Experts of a small language model.
Size: 13 layers, vocabulary 4096, 40.9M parameters.
Experts: 32 SwiGLU neurons an expert, 4 picks a token.
Training: a variant of Adam for the experts, 768M tokens, 5859 steps.
Below are experts of layer 3 (counted from 0) of a mixture-of-experts language model. Rows are named router (the router's row for the expert), gate (a neuron's input weights, with its number), up (a neuron's input weights, with its number), down (a neuron's output weights, with its number) and show model dimensions 0-159. Each number is 200 + 40 x the weight over its row's rms, rounded and kept within 0 to 999.
After each expert's rows: "comes before" lists some tokens at least twice as common just after its tokens as in all text; "comes after" lists some tokens at least twice as common just before its tokens as in all text. This comes from a sample of Wikipedia text that the model never trained on. Tokens count by the router's weight.

# expert 139
router,215,192,143,248,199,241,186,204,230,223,255,196,233,178,206,252,186,229,166,141,256,226,146,251,282,186,229,190,229,174,207,201,152,143,214,202,224,243,242,189,183,199,272,238,182,184,294,164,196,157,186,137,199,141,184,155,204,208,247,192,209,170,179,245,163,218,233,211,144,258,188,215,215,236,231,308,157,173,118,255,148,194,158,189,188,178,230,114,173,170,210,135,255,192,218,211,215,193,212,200,237,152,197,197,76,281,186,211,239,191,218,155,159,268,128,173,177,153,224,230,236,293,186,150,216,132,211,224,251,178,239,188,198,260,180,211,195,274,200,252,237,124,171,200,167,251,172,211,221,234,185,155,206,179,227,222,198,103,213,169
gate0,215,144,231,222,159,265,194,200,182,274,224,231,159,160,221,199,182,246,156,142,222,180,211,234,317,279,250,220,233,224,261,314,231,181,241,153,264,233,185,202,200,154,181,228,240,110,228,235,225,154,244,193,245,154,150,181,244,199,158,187,149,165,186,248,191,153,171,266,226,220,173,217,142,231,193,276,231,245,161,185,152,219,160,231,187,137,254,189,136,172,190,148,171,210,205,178,181,290,220,241,225,173,152,226,145,211,209,278,193,193,197,187,168,233,153,166,225,193,222,188,188,309,178,212,245,227,158,172,193,172,181,218,189,186,249,218,241,235,162,221,191,167,210,178,206,207,257,216,231,222,182,162,269,161,224,266,156,191,282,149
up0,225,210,265,203,177,235,279,169,174,285,216,238,100,180,201,164,207,176,189,151,169,162,158,141,264,227,219,201,254,230,224,295,117,164,271,184,181,251,203,211,218,211,209,209,224,146,229,279,203,206,285,157,166,176,171,142,201,216,167,206,212,169,175,253,190,175,146,199,236,326,188,215,168,200,261,173,266,236,130,188,211,213,215,196,181,165,202,183,192,198,170,157,222,242,236,157,238,215,255,315,202,201,136,213,157,175,207,307,204,144,226,197,194,199,210,205,248,157,178,208,226,275,213,176,259,194,176,184,224,122,228,172,173,196,175,194,172,213,238,172,184,163,241,208,226,156,256,205,209,203,228,190,200,161,228,263,120,189,233,160
down0,152,217,180,197,186,207,153,205,263,155,201,160,228,222,201,212,229,184,214,249,219,179,214,220,146,200,140,198,189,232,230,185,179,213,117,179,238,215,150,180,152,231,164,228,174,254,180,117,166,233,194,208,257,282,208,203,175,196,168,218,224,248,211,132,279,186,226,190,255,118,172,110,160,165,186,221,158,239,258,233,215,206,171,168,175,229,185,232,142,245,166,221,231,207,127,189,118,181,174,220,211,238,160,237,284,205,241,142,192,158,163,263,234,217,129,169,163,268,160,265,214,169,208,162,161,265,189,228,136,268,163,261,254,180,166,203,227,189,170,169,137,248,234,193,158,164,160,233,163,163,219,212,177,195,257,133,265,288,188,256
comes before: "s", "ure", "ing", " of", "ed", "er"
comes after: " m", " M", "m", "M", " ad", " World"

# expert 148
router,256,154,237,145,245,143,146,155,163,191,260,154,243,193,266,276,133,170,252,201,201,210,235,147,195,191,185,174,276,199,172,240,119,278,164,215,184,171,275,204,187,281,164,174,205,164,129,309,181,189,216,278,202,238,240,205,238,178,203,165,195,201,232,246,201,191,209,163,266,156,167,284,121,216,255,181,182,241,252,237,214,189,152,248,151,250,210,263,257,194,198,150,129,197,253,154,180,203,233,240,181,263,191,178,269,232,223,190,177,217,184,207,179,149,223,284,217,164,205,254,281,219,217,182,195,187,189,268,191,152,204,224,154,227,164,230,185,216,158,187,196,223,236,229,245,221,233,179,198,175,210,216,173,233,221,184,225,131,226,188
gate0,299,150,219,210,165,225,182,237,182,173,233,203,184,228,185,249,136,176,250,209,192,81,208,166,199,176,153,131,228,150,201,227,201,171,196,136,205,179,196,285,220,254,191,248,237,216,182,243,152,235,213,169,184,220,235,213,137,172,191,300,233,218,186,177,197,203,219,205,183,152,201,237,164,248,206,167,148,261,166,201,231,164,190,177,152,214,265,230,189,267,198,192,190,212,90,136,151,230,290,187,148,265,114,221,259,198,185,190,220,205,255,211,196,223,183,243,143,187,236,168,162,146,126,167,173,142,239,190,198,241,183,224,201,239,199,211,178,127,172,225,204,205,178,284,159,212,248,204,249,228,138,178,255,210,203,276,197,181,178,280
up0,121,242,203,154,207,208,214,196,215,204,182,205,268,173,178,236,268,213,127,213,225,215,227,235,149,222,167,267,197,188,231,209,197,223,188,246,242,183,182,191,220,142,227,180,134,222,228,186,226,183,212,177,177,208,157,196,226,195,243,163,149,157,200,216,268,183,187,210,242,283,191,240,204,188,184,248,293,166,168,216,181,230,213,197,282,189,215,198,201,185,150,232,233,193,260,235,252,213,51,252,228,139,308,199,96,180,149,185,166,233,165,168,254,160,147,203,188,237,192,196,187,187,250,179,245,220,171,271,167,184,181,157,189,214,224,244,168,294,171,137,176,144,99,175,220,167,158,157,220,130,183,272,194,181,233,205,193,185,160,173
down0,184,168,200,196,127,221,173,122,223,202,274,225,147,190,232,221,131,176,215,187,179,240,108,229,150,184,279,178,160,210,182,174,185,154,270,237,165,223,305,107,152,210,243,223,265,196,126,201,179,254,150,192,258,193,202,159,178,187,184,243,225,212,176,264,174,208,203,191,197,208,189,173,189,197,209,165,131,197,205,192,209,260,196,188,140,167,231,157,268,259,190,178,115,214,193,137,203,272,253,214,146,145,203,178,158,245,264,216,182,120,211,220,244,169,207,168,192,208,259,242,167,184,258,259,248,176,157,217,254,205,190,237,147,276,164,175,222,195,152,216,187,265,168,221,170,206,252,275,221,161,140,189,210,220,260,212,204,169,238,207
comes before: " ", " the", " States", " office", " a", "t"
comes after: ".", " |", ".\n\n", "-", ",", "|"

# expert 74
router,160,191,212,173,136,203,246,178,166,260,143,160,187,212,150,228,227,260,229,175,219,276,216,134,220,175,142,121,218,265,203,129,219,167,173,209,185,230,121,200,215,235,201,174,165,221,161,203,161,240,162,195,208,204,145,190,173,124,218,190,242,242,189,177,201,217,125,234,253,238,228,157,195,188,166,163,216,197,167,188,182,244,215,234,138,167,290,233,277,174,193,269,148,269,211,210,184,187,228,220,225,196,155,156,229,260,250,174,195,109,158,133,167,176,213,211,209,127,164,201,251,193,207,241,181,141,243,190,255,184,217,240,167,222,189,245,219,163,169,156,144,248,253,246,166,100,130,262,199,234,233,254,149,268,192,247,233,183,226,194
gate0,164,219,201,138,193,271,185,212,210,175,228,170,169,176,177,185,124,190,212,189,193,124,221,210,171,200,216,229,227,186,154,217,156,204,203,140,147,165,272,213,273,154,268,283,228,160,209,172,207,191,193,178,197,147,213,276,194,226,184,254,275,185,183,144,147,206,123,190,237,181,227,132,190,197,198,216,174,194,255,144,212,216,243,119,210,204,163,202,244,187,161,180,266,235,188,132,282,217,144,146,199,155,196,184,193,216,252,253,244,219,230,239,146,186,152,241,121,200,128,230,221,159,255,240,211,190,252,151,202,230,243,235,252,240,286,151,190,189,193,272,236,207,195,198,195,136,220,286,183,197,196,118,175,172,195,170,176,249,113,222
up0,217,214,213,273,180,159,183,224,222,161,207,254,213,245,172,160,320,208,136,201,172,230,162,206,182,185,222,228,210,212,255,220,183,225,234,244,232,174,120,208,134,188,211,123,152,199,226,155,211,187,250,180,181,212,183,164,202,210,219,138,181,197,210,251,242,175,228,195,159,172,170,243,244,143,151,172,251,184,213,230,184,192,202,189,233,170,151,158,163,215,220,192,130,164,210,296,171,231,216,231,191,175,230,230,192,150,144,197,163,140,168,222,226,232,202,166,294,219,232,179,169,203,160,151,207,175,165,228,192,201,119,138,149,117,134,227,173,247,210,172,189,133,208,200,216,276,210,41,183,164,214,240,229,185,189,170,216,198,312,261
down0,206,229,263,240,240,177,234,188,178,219,206,176,186,238,184,216,205,162,188,205,158,141,140,224,176,235,229,243,229,158,131,256,124,177,265,198,299,185,215,196,160,194,193,176,193,175,212,235,112,257,194,240,218,174,192,156,227,241,230,231,295,130,206,171,145,200,164,218,151,194,174,162,235,217,231,123,213,210,241,162,117,180,136,205,203,224,233,200,235,239,187,210,112,209,135,169,146,217,269,204,219,218,174,167,147,217,203,245,196,120,136,284,168,149,224,225,198,178,239,264,170,168,253,159,256,123,174,167,187,214,180,142,120,178,236,172,138,194,211,150,214,239,217,218,196,187,169,197,180,187,229,203,220,199,240,208,167,271,150,98
comes before: " ", " —;", " —", " +", " −", " ."
comes after: "0", " ", "1", "2", " —", " —;"

# expert 158
router,214,259,194,242,248,191,169,159,267,117,159,176,229,159,252,173,256,197,195,189,215,228,193,235,224,143,148,210,223,166,151,239,184,277,170,204,214,139,162,214,165,222,291,218,121,189,291,205,245,113,223,222,224,136,223,243,278,189,208,126,243,183,196,212,130,226,185,216,232,195,197,225,237,137,181,243,192,208,255,164,115,164,190,136,222,180,168,219,315,158,148,226,174,112,200,175,236,164,215,278,168,220,177,178,167,184,244,183,156,219,191,181,252,180,195,202,202,210,264,227,274,279,215,211,238,189,135,204,210,183,212,208,155,215,138,183,263,234,166,179,178,175,253,208,187,201,166,242,240,214,206,265,161,234,200,218,240,202,192,241
gate0,103,255,242,170,243,209,234,193,179,110,204,286,138,161,150,172,241,229,168,209,113,179,146,182,228,197,154,145,229,230,231,251,198,187,222,210,191,207,131,243,170,145,154,212,225,197,150,197,164,216,175,189,178,150,124,197,160,222,127,224,194,245,234,224,160,124,195,192,228,227,210,153,205,247,241,189,161,156,191,133,200,215,191,127,194,165,145,162,214,276,225,186,153,227,270,169,176,172,250,203,204,213,180,174,162,190,100,149,146,152,226,170,190,169,158,169,166,214,238,169,221,246,173,198,160,181,204,202,230,196,234,245,246,218,102,235,183,195,244,167,194,218,185,191,169,87,245,247,171,220,188,131,250,160,195,177,173,193,265,252
up0,256,178,181,182,213,169,227,196,179,286,214,197,222,266,221,156,187,142,274,220,269,221,197,235,151,261,221,212,208,133,190,230,181,264,209,170,122,217,230,187,238,240,268,191,186,173,205,200,178,230,229,177,191,242,299,154,199,220,248,197,227,215,220,184,245,270,205,177,170,208,198,261,205,110,218,205,253,285,196,199,130,162,187,180,216,160,240,182,203,174,184,211,284,201,124,255,197,212,203,230,177,158,192,211,221,213,281,254,159,169,190,172,228,180,241,238,223,193,149,186,165,134,194,211,262,146,191,191,236,164,200,120,196,161,310,227,187,174,165,273,262,153,158,207,183,262,160,165,202,205,208,281,183,195,210,281,212,138,127,205
down0,207,212,167,176,191,155,256,230,190,182,221,210,202,219,189,219,211,68,173,245,225,211,152,209,162,184,149,209,226,190,208,192,198,232,195,215,164,182,254,250,186,124,253,178,159,161,132,224,165,153,178,119,141,203,276,157,227,225,194,149,200,265,237,228,238,208,291,178,159,190,183,211,246,241,165,127,284,164,157,137,194,209,158,122,158,115,186,224,248,223,154,180,232,226,196,216,160,218,261,207,149,225,209,194,311,264,177,193,167,252,296,134,233,186,220,232,187,194,190,136,244,171,138,173,206,171,173,168,226,210,218,184,228,220,227,261,284,184,217,204,237,167,174,215,185,248,181,213,206,180,142,204,185,201,253,253,152,196,201,259
comes before: " the", " in", " by", " a", " to", "ing"
comes after: " was", ".", " to", " is", " he", " also"

# expert 79
router,212,137,186,205,194,166,282,213,108,246,167,179,171,185,213,158,230,235,241,257,257,225,184,130,262,203,210,200,188,244,200,177,202,146,149,181,238,184,168,136,180,224,190,188,276,245,129,210,146,232,179,241,236,207,157,176,146,193,204,243,172,245,250,218,266,214,222,189,228,211,265,169,183,189,199,185,280,250,194,263,285,151,245,196,205,216,200,220,289,158,236,132,222,236,189,153,140,155,131,145,206,217,148,142,209,220,209,184,241,194,172,235,212,225,248,218,212,193,133,187,215,180,170,130,200,240,145,221,161,165,151,226,244,184,220,154,202,107,194,157,148,162,211,245,174,186,237,170,297,247,188,198,146,238,199,187,213,261,259,260
gate0,241,246,178,224,272,195,231,179,173,208,192,188,172,210,215,171,234,163,189,202,219,245,223,232,180,319,141,175,130,281,206,190,230,212,234,195,212,243,218,196,165,190,172,242,153,208,222,117,180,173,118,178,220,151,234,180,262,192,194,153,221,219,239,152,278,224,158,222,161,204,163,222,188,194,155,194,226,88,229,216,191,176,233,149,195,201,183,185,253,184,110,214,203,160,222,266,226,215,174,231,192,170,189,255,178,144,202,207,249,168,174,208,262,161,196,176,196,194,141,214,214,238,267,194,281,216,153,176,273,245,191,170,114,115,210,133,179,233,260,240,217,295,183,122,219,168,151,265,176,211,276,232,197,152,219,234,232,233,196,171
up0,137,213,254,215,186,182,210,212,229,162,204,248,183,288,187,247,191,223,173,183,110,184,166,200,171,187,241,237,249,170,175,245,143,223,226,214,221,185,147,227,177,177,246,146,214,192,223,189,250,199,222,210,188,222,188,233,217,223,145,207,197,200,175,210,155,183,162,200,203,215,219,203,244,198,199,131,151,226,190,213,189,162,143,263,252,158,233,165,32,267,296,108,139,234,171,212,225,233,201,190,224,220,244,181,222,165,151,190,189,139,239,190,110,211,227,141,254,260,274,108,148,192,164,241,163,165,249,182,158,237,164,177,225,220,144,172,211,228,227,232,247,147,162,176,245,169,103,207,173,168,172,172,237,234,235,200,199,194,190,240
down0,268,272,192,154,217,77,201,219,199,166,254,151,122,199,209,206,192,217,251,250,139,156,154,249,225,143,220,184,204,224,117,254,211,190,221,230,257,238,157,254,216,130,184,172,214,245,240,120,192,183,144,124,169,188,239,155,150,176,235,164,265,238,140,212,204,232,116,184,212,221,220,209,229,165,226,187,211,183,217,269,216,158,231,222,234,236,182,224,241,279,229,168,173,220,171,214,218,247,210,227,230,121,158,182,181,235,155,267,181,186,174,270,228,197,206,196,188,225,230,232,231,157,156,283,180,205,211,166,250,203,155,271,210,183,171,198,178,227,235,175,162,247,154,168,187,126,156,149,186,155,187,178,171,268,266,219,217,172,155,242
comes before: " ", " —;", " —", " +", " S", " −"
comes after: "0", ")", "1", "%", "2", "3"

# expert 46
router,178,137,211,149,164,179,258,263,224,153,182,262,137,119,204,187,144,178,262,228,226,164,180,251,255,185,250,230,218,120,216,260,217,193,196,152,169,175,200,153,254,242,182,239,194,124,207,229,233,333,210,271,249,182,227,277,212,211,248,277,217,228,235,202,181,190,273,230,199,226,181,206,170,198,226,152,209,193,217,194,242,173,230,151,215,201,188,181,141,189,164,225,261,162,147,149,200,174,157,211,166,215,149,165,162,219,192,155,257,242,264,163,157,204,155,186,187,195,97,213,143,194,199,177,239,216,254,203,185,183,239,229,296,250,265,179,221,146,152,265,205,145,173,231,184,211,222,185,165,198,121,186,156,172,236,200,197,208,196,212
gate0,234,221,208,189,188,202,255,280,240,228,267,203,196,180,178,200,169,223,241,298,194,131,114,247,215,148,181,240,160,157,227,266,200,147,195,184,238,146,183,154,209,162,189,211,215,237,149,163,216,219,190,158,289,158,218,221,188,223,216,187,183,245,211,195,202,211,235,209,153,258,233,221,146,182,193,124,229,157,273,162,223,158,213,203,189,180,215,261,229,246,198,181,180,287,214,242,126,274,161,185,206,232,139,211,112,150,158,176,209,197,271,217,175,251,116,180,184,234,132,213,163,224,209,153,182,278,250,259,151,182,194,209,257,202,190,221,223,124,155,220,147,182,217,198,232,157,184,247,180,207,177,199,165,170,159,120,241,280,253,196
up0,179,228,213,175,243,179,232,257,250,197,186,269,145,195,188,159,169,176,187,312,152,165,147,230,237,169,188,220,238,219,213,205,166,207,326,161,255,218,228,209,213,233,237,209,214,258,204,162,243,197,257,108,268,173,197,187,186,191,196,204,217,279,221,204,208,244,144,187,216,175,180,191,196,170,209,168,196,243,223,232,187,208,232,247,138,148,145,165,181,211,189,168,148,236,255,208,193,226,281,230,217,200,164,173,170,205,134,284,222,215,210,172,232,258,120,196,169,171,166,205,190,240,199,130,155,272,160,247,127,156,244,259,202,163,135,176,197,169,192,265,238,175,207,199,176,183,226,248,106,153,179,159,232,205,142,237,264,254,252,251
down0,208,243,179,158,165,211,234,182,170,215,210,194,186,258,257,193,169,177,253,152,230,156,276,259,217,256,189,258,223,256,242,230,250,224,204,205,183,188,247,181,232,185,175,118,225,167,288,215,187,144,226,195,217,183,205,210,200,252,209,206,247,130,184,231,164,120,247,172,104,150,228,215,232,194,188,154,190,196,188,172,161,229,169,229,228,160,189,206,189,232,200,189,113,146,248,231,168,239,208,180,153,177,169,258,204,209,227,123,222,259,202,178,194,248,253,127,201,153,186,204,235,260,177,221,119,253,216,194,234,221,213,143,195,200,176,204,183,101,278,207,151,111,203,153,200,245,200,152,228,247,174,252,150,141,290,233,124,164,228,169
comes before: "–", ",", "20", " |", "19", ")"
comes after: "20", "19", "18", "17", " War", " Olymp"

# expert 27
router,266,173,153,231,224,125,246,234,106,133,182,147,217,164,205,275,233,188,281,217,218,151,114,230,212,149,183,218,147,254,218,193,172,224,183,183,178,170,216,203,148,230,153,224,229,205,220,249,165,245,217,227,194,208,172,238,119,186,235,179,200,186,168,218,181,142,247,111,261,226,198,224,197,224,217,225,303,267,205,134,215,152,234,223,141,249,198,290,246,185,161,216,185,237,179,210,129,200,144,184,258,245,127,200,241,232,185,170,167,199,162,187,153,242,161,138,152,136,158,92,119,213,182,185,190,192,149,217,203,202,260,194,262,237,205,203,146,180,223,222,168,188,156,208,216,207,263,190,206,145,173,192,190,203,191,165,180,188,201,210
gate0,226,198,164,214,210,144,154,184,188,265,178,203,192,197,206,296,239,199,188,247,263,163,146,208,172,192,215,249,90,189,228,242,172,229,207,138,255,199,173,204,207,176,185,188,213,237,189,224,178,109,215,161,243,245,167,182,149,191,219,202,148,139,216,155,251,74,223,235,227,122,257,161,196,162,201,209,240,201,195,230,198,210,226,237,129,185,216,215,268,226,181,170,210,174,164,268,183,182,156,212,197,193,233,164,166,220,178,299,249,152,211,217,185,303,243,166,134,219,167,187,222,204,235,214,273,174,184,195,182,213,220,201,233,206,248,199,209,122,142,231,149,212,170,206,163,232,184,206,224,223,223,189,286,121,164,197,131,207,84,183
up0,220,160,172,204,211,166,145,265,135,161,152,135,176,221,147,266,242,163,198,185,178,185,142,237,123,203,202,178,118,192,271,293,128,244,262,151,280,219,137,203,215,225,245,171,235,173,194,223,203,146,239,173,242,205,176,159,186,176,263,173,149,210,225,221,266,139,191,221,201,149,193,247,224,204,132,230,154,199,190,225,226,200,163,215,172,208,206,176,278,226,144,124,231,170,215,247,182,214,186,180,220,194,216,169,183,153,170,257,189,131,157,175,160,278,269,196,138,170,229,186,147,201,191,166,210,194,180,197,164,200,170,209,274,119,236,156,161,158,196,202,219,147,272,221,92,213,201,139,169,196,217,257,194,147,193,176,210,182,205,179
down0,177,214,190,219,141,184,211,148,249,209,176,169,110,186,198,216,230,193,240,156,200,251,188,120,184,230,187,181,238,157,170,160,145,144,148,160,263,153,197,242,231,234,125,258,168,241,281,260,216,197,172,275,156,207,141,158,245,150,216,185,183,213,204,147,169,203,215,174,186,237,237,159,248,249,189,286,175,194,132,227,132,182,130,188,187,183,215,152,192,198,158,176,189,206,214,182,163,232,160,250,209,188,284,201,253,193,184,275,158,176,161,260,227,164,215,223,155,205,245,227,205,93,215,185,292,169,288,177,208,232,197,158,199,138,153,243,242,209,188,227,183,247,220,177,221,212,209,171,183,258,195,161,254,160,133,257,224,243,162,151
comes before: "19", "20", " York", "18", ".S", " Carolina"
comes after: ",", " in", " and", " of", ";", "),"

# expert 47
router,153,158,194,153,230,213,207,200,259,188,144,256,163,178,217,165,155,187,189,193,199,176,180,279,137,208,239,211,278,172,204,192,187,142,233,159,148,253,168,206,231,211,275,235,194,183,200,138,233,181,152,160,205,170,160,183,169,213,153,225,224,217,167,213,146,239,232,127,191,255,213,239,137,198,206,180,231,170,192,237,235,231,164,174,276,162,178,193,230,199,245,198,244,196,143,157,186,223,167,228,154,211,224,226,169,220,191,228,176,103,271,254,189,232,236,195,184,225,208,148,211,159,159,200,266,73,239,180,201,247,150,224,252,227,212,241,205,153,179,239,203,187,166,256,231,0,238,223,170,246,247,193,225,185,194,206,212,203,205,235
gate0,186,150,277,167,170,146,175,153,115,222,169,142,179,172,231,210,120,207,192,252,209,188,176,168,172,202,247,187,256,255,244,122,248,161,191,155,233,220,228,160,252,166,169,206,263,243,175,262,166,200,144,207,255,279,161,171,224,156,178,256,143,235,186,229,164,222,235,201,220,234,222,267,173,217,214,219,254,160,183,262,258,273,178,215,132,220,186,211,188,123,215,198,233,117,225,191,213,241,171,113,183,231,228,186,175,232,202,196,190,150,205,265,194,235,237,191,222,163,213,278,198,145,263,199,228,169,212,140,181,253,156,222,160,228,250,210,222,158,156,168,253,185,206,211,215,214,272,123,180,214,206,164,140,130,265,230,221,235,249,179
up0,192,240,191,224,215,216,225,179,152,191,226,187,192,190,285,209,237,288,255,187,173,197,185,147,166,190,175,243,195,224,183,166,156,183,263,184,133,157,132,206,260,199,251,163,124,215,197,197,192,215,181,175,155,177,211,114,171,199,221,198,221,269,155,227,185,281,233,205,194,193,266,212,195,189,186,146,209,220,112,233,187,257,220,183,206,146,161,166,215,181,223,178,190,255,201,251,253,179,205,210,153,215,240,191,229,177,265,252,154,70,192,184,232,228,180,211,208,227,201,136,221,226,160,196,230,62,208,188,213,324,148,187,185,146,174,221,242,221,212,160,203,178,148,233,204,128,205,190,175,226,262,211,240,168,251,291,240,163,202,247
down0,213,248,199,262,149,158,190,245,255,193,204,164,238,205,189,160,199,163,174,219,157,224,286,235,201,213,205,160,213,211,219,297,209,168,168,221,187,246,255,190,134,183,131,254,202,229,262,227,229,242,211,245,227,241,178,285,269,199,177,172,229,153,248,159,211,141,172,153,214,189,136,164,243,249,165,205,209,222,315,146,158,175,196,189,205,219,250,188,166,270,168,260,214,179,175,216,173,164,280,182,277,233,203,204,128,199,166,142,201,215,209,182,217,167,207,221,187,211,180,250,164,214,254,185,138,225,194,166,239,134,279,205,141,310,219,140,177,184,235,212,221,211,229,160,183,193,225,111,193,201,173,189,181,267,143,144,142,224,193,234
comes before: " |", "–", ",", ")", ".", ")\n"
comes after: "19", "20", " ", "18", "–", "17"

# expert 173
router,177,129,122,158,159,223,281,179,227,170,234,168,219,226,179,164,168,223,232,225,227,259,214,212,165,220,190,256,287,135,190,231,221,200,114,198,223,168,203,180,212,228,161,266,271,206,96,130,165,157,245,255,230,222,182,217,172,211,183,160,160,195,232,127,215,192,135,119,154,193,146,232,243,191,196,185,197,252,247,232,265,226,236,216,239,158,172,159,157,190,144,276,238,160,180,253,200,218,187,194,192,164,81,221,234,166,224,142,246,235,199,188,176,186,232,155,200,180,214,228,259,243,174,199,230,219,159,243,185,191,193,240,160,194,197,188,230,207,209,206,204,158,255,201,155,300,178,212,206,169,169,233,185,218,152,187,97,140,134,217
gate0,180,199,207,161,207,178,210,173,221,239,209,213,207,198,187,190,257,194,195,176,169,186,209,148,146,196,166,200,187,114,135,270,214,139,190,234,251,149,172,274,264,206,196,222,185,200,109,254,146,292,158,167,177,199,166,175,127,136,178,254,247,146,262,231,171,179,218,207,160,226,213,205,276,139,265,165,210,227,94,208,257,230,272,152,214,208,196,162,207,185,170,243,241,169,173,161,170,162,188,261,202,171,207,219,167,178,228,177,220,224,274,206,228,194,255,265,162,135,191,206,116,172,192,183,257,193,213,135,274,212,195,147,231,92,197,219,171,166,209,200,183,160,191,166,212,240,232,224,179,152,190,305,178,143,221,220,228,179,190,180
up0,207,194,194,199,184,250,193,194,249,198,208,165,201,222,157,211,195,201,232,203,230,185,259,146,137,216,164,171,233,184,155,235,217,186,176,148,263,134,207,244,214,229,169,250,221,218,105,300,134,173,249,215,245,194,140,245,200,127,176,210,167,159,265,214,165,186,178,164,135,191,189,242,284,203,197,200,272,257,127,259,278,258,211,146,145,235,220,144,195,175,150,261,295,135,173,210,145,186,182,236,176,226,285,243,192,224,140,194,237,208,202,239,165,209,255,210,178,134,205,188,184,187,226,202,234,225,182,154,272,204,174,190,176,161,262,194,223,158,188,181,133,242,207,166,251,257,212,244,237,210,161,261,141,191,222,201,207,211,117,182
down0,196,200,192,230,212,248,156,197,189,224,147,250,235,158,219,210,151,183,248,198,284,187,196,221,199,216,228,127,211,257,259,246,135,215,279,171,218,222,207,199,192,240,166,196,181,165,217,186,211,150,253,220,177,231,169,206,137,240,248,100,164,197,180,252,181,186,178,211,134,226,156,239,178,237,144,206,151,198,244,141,133,197,228,257,182,122,262,187,215,164,274,207,170,256,218,203,235,232,150,250,90,278,272,179,130,247,167,210,212,165,205,155,190,218,163,132,183,239,190,285,189,228,185,190,237,181,196,219,235,213,205,150,169,291,226,140,257,169,205,247,197,211,106,176,200,217,168,226,170,227,233,98,165,201,218,203,220,196,214,203
comes before: " of", ":", ",", " in", " and", " for"
comes after: " the", " a", " Sec", " S", "-", " sec"

# expert 119
router,141,195,155,147,143,174,200,189,142,198,168,248,156,220,213,232,195,223,249,240,234,231,185,132,270,180,95,146,185,217,187,119,233,179,153,202,162,228,126,209,186,204,208,202,197,257,146,153,135,227,150,188,238,202,177,136,180,155,163,175,270,188,175,245,209,283,169,253,195,285,197,143,208,163,237,195,178,218,196,179,184,187,154,211,204,135,278,198,252,141,206,209,182,272,216,207,239,187,203,185,268,191,189,178,239,243,244,213,191,173,147,186,195,129,204,254,212,203,133,200,238,144,156,215,197,165,266,221,260,144,223,244,222,206,239,222,228,225,143,160,134,240,197,220,189,105,115,226,207,225,228,199,200,260,238,276,234,223,235,230
gate0,173,163,272,119,149,223,192,254,165,152,246,254,205,145,174,195,186,248,212,224,215,210,185,165,231,143,194,202,180,200,213,200,196,211,206,133,210,202,198,127,218,204,178,169,186,217,182,247,163,221,111,195,229,186,203,221,151,199,199,327,218,256,251,212,199,214,218,224,242,249,140,182,227,305,127,210,126,166,163,116,202,141,177,195,212,197,216,248,93,197,214,132,200,208,212,143,118,243,202,244,268,242,199,174,223,194,181,232,266,230,195,176,172,125,105,186,157,261,151,184,205,178,180,199,204,252,247,217,203,188,156,233,249,223,235,224,164,181,165,170,205,235,182,273,182,227,174,190,205,258,112,207,265,207,222,216,190,248,193,227
up0,235,227,141,260,194,169,237,89,208,255,185,136,150,239,157,222,220,144,225,202,203,250,204,217,212,251,205,224,235,216,196,197,198,186,193,309,270,246,184,246,133,229,182,212,189,190,197,222,200,185,238,120,172,218,126,200,228,150,144,112,210,195,173,224,222,218,181,192,224,178,274,160,203,174,262,158,201,213,244,198,226,135,179,251,212,185,196,147,200,194,246,268,95,165,212,174,200,179,239,220,179,179,191,196,190,168,218,234,148,183,197,170,164,233,301,178,275,175,282,223,173,231,180,180,167,163,223,182,132,189,254,197,179,160,128,189,206,239,173,212,169,188,225,178,258,271,129,199,128,176,277,200,128,223,221,199,225,139,179,161
down0,165,186,233,157,153,190,183,206,280,187,200,223,237,194,201,265,198,254,176,171,260,174,236,279,133,228,170,198,214,186,197,177,181,222,316,161,142,260,187,263,233,207,196,151,231,168,164,278,139,131,205,197,160,204,229,234,187,180,174,204,180,146,201,225,153,209,224,156,149,188,227,259,202,197,214,290,238,205,165,218,114,191,237,191,242,234,179,274,234,174,218,192,318,238,253,204,168,216,242,314,155,174,209,224,205,220,188,304,158,217,137,222,236,217,265,231,213,184,179,218,169,203,205,288,205,229,229,205,155,195,172,175,200,223,228,263,221,191,144,229,179,150,163,192,225,195,205,157,256,202,170,219,163,134,247,213,240,135,200,180
comes before: " ", " —", " \"", " A", " N", " S"
comes after: ")", "0", "1", "2", "3", "4"